{"n_layer": 20, "d_model": 192, "n_experts": 128, "experts_per_token": 6, "d_expert": 64, "d_shared_expert": 0, "activation": "squared_relu", "moe_layers": [0, 1, 2, 3, 4, 5, 6, 7, 8, 9, 10, 11, 12, 13, 14, 15, 16, 17, 18, 19], "router_score": "softmax", "normalize_top_k": true, "routed_scale": 1.0, "balance_loss": 0.00756, "balance_bias": false, "router_noise": 0.1, "router_logit_norm": 1.0, "init_std_router": 0.00936, "lr_router": 0.00122, "vocab_size": 2048, "norm": "rmsnorm", "norm_eps": 1e-05, "tie_embeddings": false, "optimizer": "soap_variant", "lr": 0.00677, "beta1": 0.95, "beta2": 0.98, "grad_clip": 0.5, "batch_tokens": [65536, 131072, 196608], "seq_len": 2048, "train_tokens": 564200000, "steps": 4631, "dataset": "wikipedia_en"}
Below are experts of layer 17 (counted from 0) of a mixture-of-experts language model. Rows are named router (the router's row for the expert), up (a neuron's input weights, with its number) and show model dimensions 0-191. Each number is 500 + 50 x the weight over its row's rms, rounded and kept within 0 to 999. Numbers have three digits each.
After each expert's rows: "comes after" lists some tokens at least twice as common just before its tokens as in all text. This comes from a sample of Wikipedia text that the model never trained on. Tokens count by the router's weight.

# expert 69
router:602549546477543516511550479491547531474515554580424501501463541487524556395454504519496484591556505531516597463388464605504503499460546446496523516558547440472482467484425565472449552471425513455514399455495442440568499547494508462552526460395439457494498390491575547552472583498586534482542499504540420538473491520532440450515578535521446501436529473523553480467596458506495542500438488452412455484501410408575421476467514469601514536403461511535471494505414572520484539503467514562520538548486549440448446623470474372617442572515530489489472444472519542447449531459541536461
up0:578502486509576481530450474419495484416651504561480461524517538476493553518582453476481521525402505476536512501440489483488479546482436488543496487507446575499587520571434543478509460459570483560487417499447511534503561484598557519520521457436521481431423529495433424520460483483527572481549526423616452570536432460478504583496517495470493514469486477609491409568591450561560453562462605499480548573580488494572496641593555543505469444499431459583486505476466450430550521494514540463488479480519430490521492557495486512496496455410465377481542626531474508491479588526445505405
comes after: " the", " \"", " a", "-", " of", " and"

# expert 80
router:428450535471397442439546619478542509458497457559503446526494518505551473576444483525530511428424526501548468473591564446542607547505481532482549516481523588511546524556463491473403445528491579615523495474490471483443558441426444613535539482520479505441510502538493552499590428444545538477592408454482532423527483470558404449477448480567520374485528455558480486568435514496423513455540475486569498533471413542508495555500464447494417475440470521461495425476524480408499445619448461512576510526438486468553455536575531541525541518568543536619415559441489545507548511449520487465
up0:537512615495487498523472501580534561483598489535509580562538553476500543497433616550498407522464495576414483563509429392514490477576536394609502502515578536503423534466536512595568587544446551597458550441504553480506550653498473514575456496568389488518487573456508433492550537474494517603517496486467505451439483508540502432440560542542448534522536480535410467553497515489526474488584593519574487447447520447428583582518494521564530478502462533543567563485408524513490546458468513515450591518462508500480511551522557514492475492514472493561496478501541575447596444479486552534
comes after: "==", "-", " and", " of", "ical", "ic"

# expert 4
router:449451482437485488467525523482583496590463492540491537632446522468486503500532456426607488468565469538596544416519489565513469483428438529626489427547461545478450505493504494572560481414474463561428468572573545427501451403437539482495574457560477569459441543535465441462490421476565429514436556576418538536460499448444483457413542554486478504484485569506440449463424525511485509513487519493478532474502458616498495468464549555471424425432581542503467525508422587494530493524466568488526431595543539551400543422466491545562495562530508447504416492491517482489519450540578582422
up0:548497451529606665527458568449465459564504489598463584480579445462463492512538532469638454503511412511529559458505510490479465506498474424574494508484527488524583493488524448498576483357550464624529521444460531463413431560512528516566374508503449480476491567571549429554491545457489510456480528566455547513487475445538539438419581445382522448499497498550466449534479471490436530483531596463522464578541458571482517473558521533464414468447557531561501541502494486476532457492550480473484485494465510480489524468428500513603520412586514529478487511521488504355465488407494496450
comes after: " the", " |", " a", "|", "-", " and"

# expert 126
router:470578537476483595533488513430471539466473584545521452540468488531507476547411602534471473560509494408522540559477482435551467488484510486591594564532501495540497555471513534467473474470531476420408493442468579458478426465491493459470537478568482541457501460449488503561485474529464525546454435472529496530470599474405540594528519590477437475599508501428486561437485519530461558612545537520435487462491441459450481476509533424547530577526545609514559547390505445556501534441497348457462490535504502506485527468451572569468487538502596548385501476474449481391493412590473486616
up0:636554513596486412542509486449538463494444553499337550436513425466511533485391484460505485509559507414412423464476459577486497456455512476606487647556546548525500501549580538535529524472479491528482435517507470474456499540471493537430545549533574507454595448503508474518457524543548512482490512436503497564524534605508577475475459491514519534527447507417459421581538504497460475502552604527466491523480572514440503483474497507523437509446537542559561463450471537550504482538605495522496569547570507618554459644544480553497475499510442489571470581504501560425583480472536408493
comes after: " ", "6", "7", " U", "5", "4"

# expert 118
router:518567517490510535418516572516470488473437486424523523474490477487430501514635522412435505436550530447505475424549407529492461461550477519565447488585465434488406459483515459504473505519549450580518605550419489479471521558472423506572489469576558518485479566483438504454486492485508454486466443468511432539479470475517570456434487422636518504477525521450468437553562516593530494574577500574408573521513447527515424448477543546440478428488571590537628484530452528431559549525475421569495574562513532570503538502429583541508500388558502576507442579558468481491458574558509517504
up0:526525468468508440532529498475531498408566428399372507497453500540508529481481419495525570486526424472565534487434591498477535570469578441585533511554503486437524448484468588492430432534555501561452535549438494463500517570477537486483591527475502490515520605495436496574565481467537549512475460505506449522458520537500552544494497508490466473476503480543540482597463592501555562440440580572561476479476469495562544495492520468423531545538450598510536541517458686457498402507520497500527606530513541498580443402565494502458474508475506505413565507576553508463488522525521400678
comes after: "1", " |", ",", "|", ";", "0"

# expert 10
router:451491457440527452411507464545569508550523536552560558463393508507548515448595497472518434462437570461565550470555492478572495595395597537537543580497577442460565509511500542537518492498479500547587475602497587533467513504427609516500482431496467484507525516533619574540500540408533501440517462453503386571507587491528504514413540565577577549457457477450474514480525418495549567476525521466462459465551444526394468538516548460499399445542519530453436433420423427468452389498495529501509518564511579512549475462415565476491496525532501420450553530482515508465504572470485520464
up0:570546484487426354447537536507473430465637496543538496352584436474487594493515456526552538502497537526606453427605503488448488507509497461495578497469512504573605477521539496500573518553578413570546478485573487533541476546500515472538458478557463487498565485566516542519544615497466495425582524473536527548478452418523444433460521464438494553493475604552544501579476489502546528515628618507475546569527467551462589489551557510521566434474538480488494479563431540426498543518405502523524467527497476620503458492496483486534561499499508459517450456442486493381526483491469469492
comes after: "\n\n", " \"", " (", "-", "\n", "."

# expert 106
router:546576497510484460523482529521482567446544400557514491534392505470454501548529488492479509392528513531546538424485460415482494485402534428568442525535596503446592636501563533422502522486509617502541447544517536651487444519517486542485457486484539530519553489520533588515456441509536394480497526495430489512459513502514396478485457529527480479407453542417545390460484540438460499425416469534494584508485428526440490578570506553537555541555547424465572513517473515569492459515502476553407539572571517516484579521441434576511525529458498484518511409508469552490518551621579528485
up0:630484499437572470544475487597361506490519535532487516543529437526418536434431494471520475497519483440491447464461528439517464513463536494496495491473505544530585623487518478476495514518491507517502470455404455478531406410489506584505492470408469527526569536563504410501444430553429455516451516391368494498444524572487481481457492398526530507466543555470515501489514439520499533438524541467577454519531475331509508506506428534534417517427483431472582458591511537598441535441501415430501465484492524578474536523471570548453535499399521534507552483541579547552587578465483494550
comes after: " the", " S", " T", " of", " I", " K"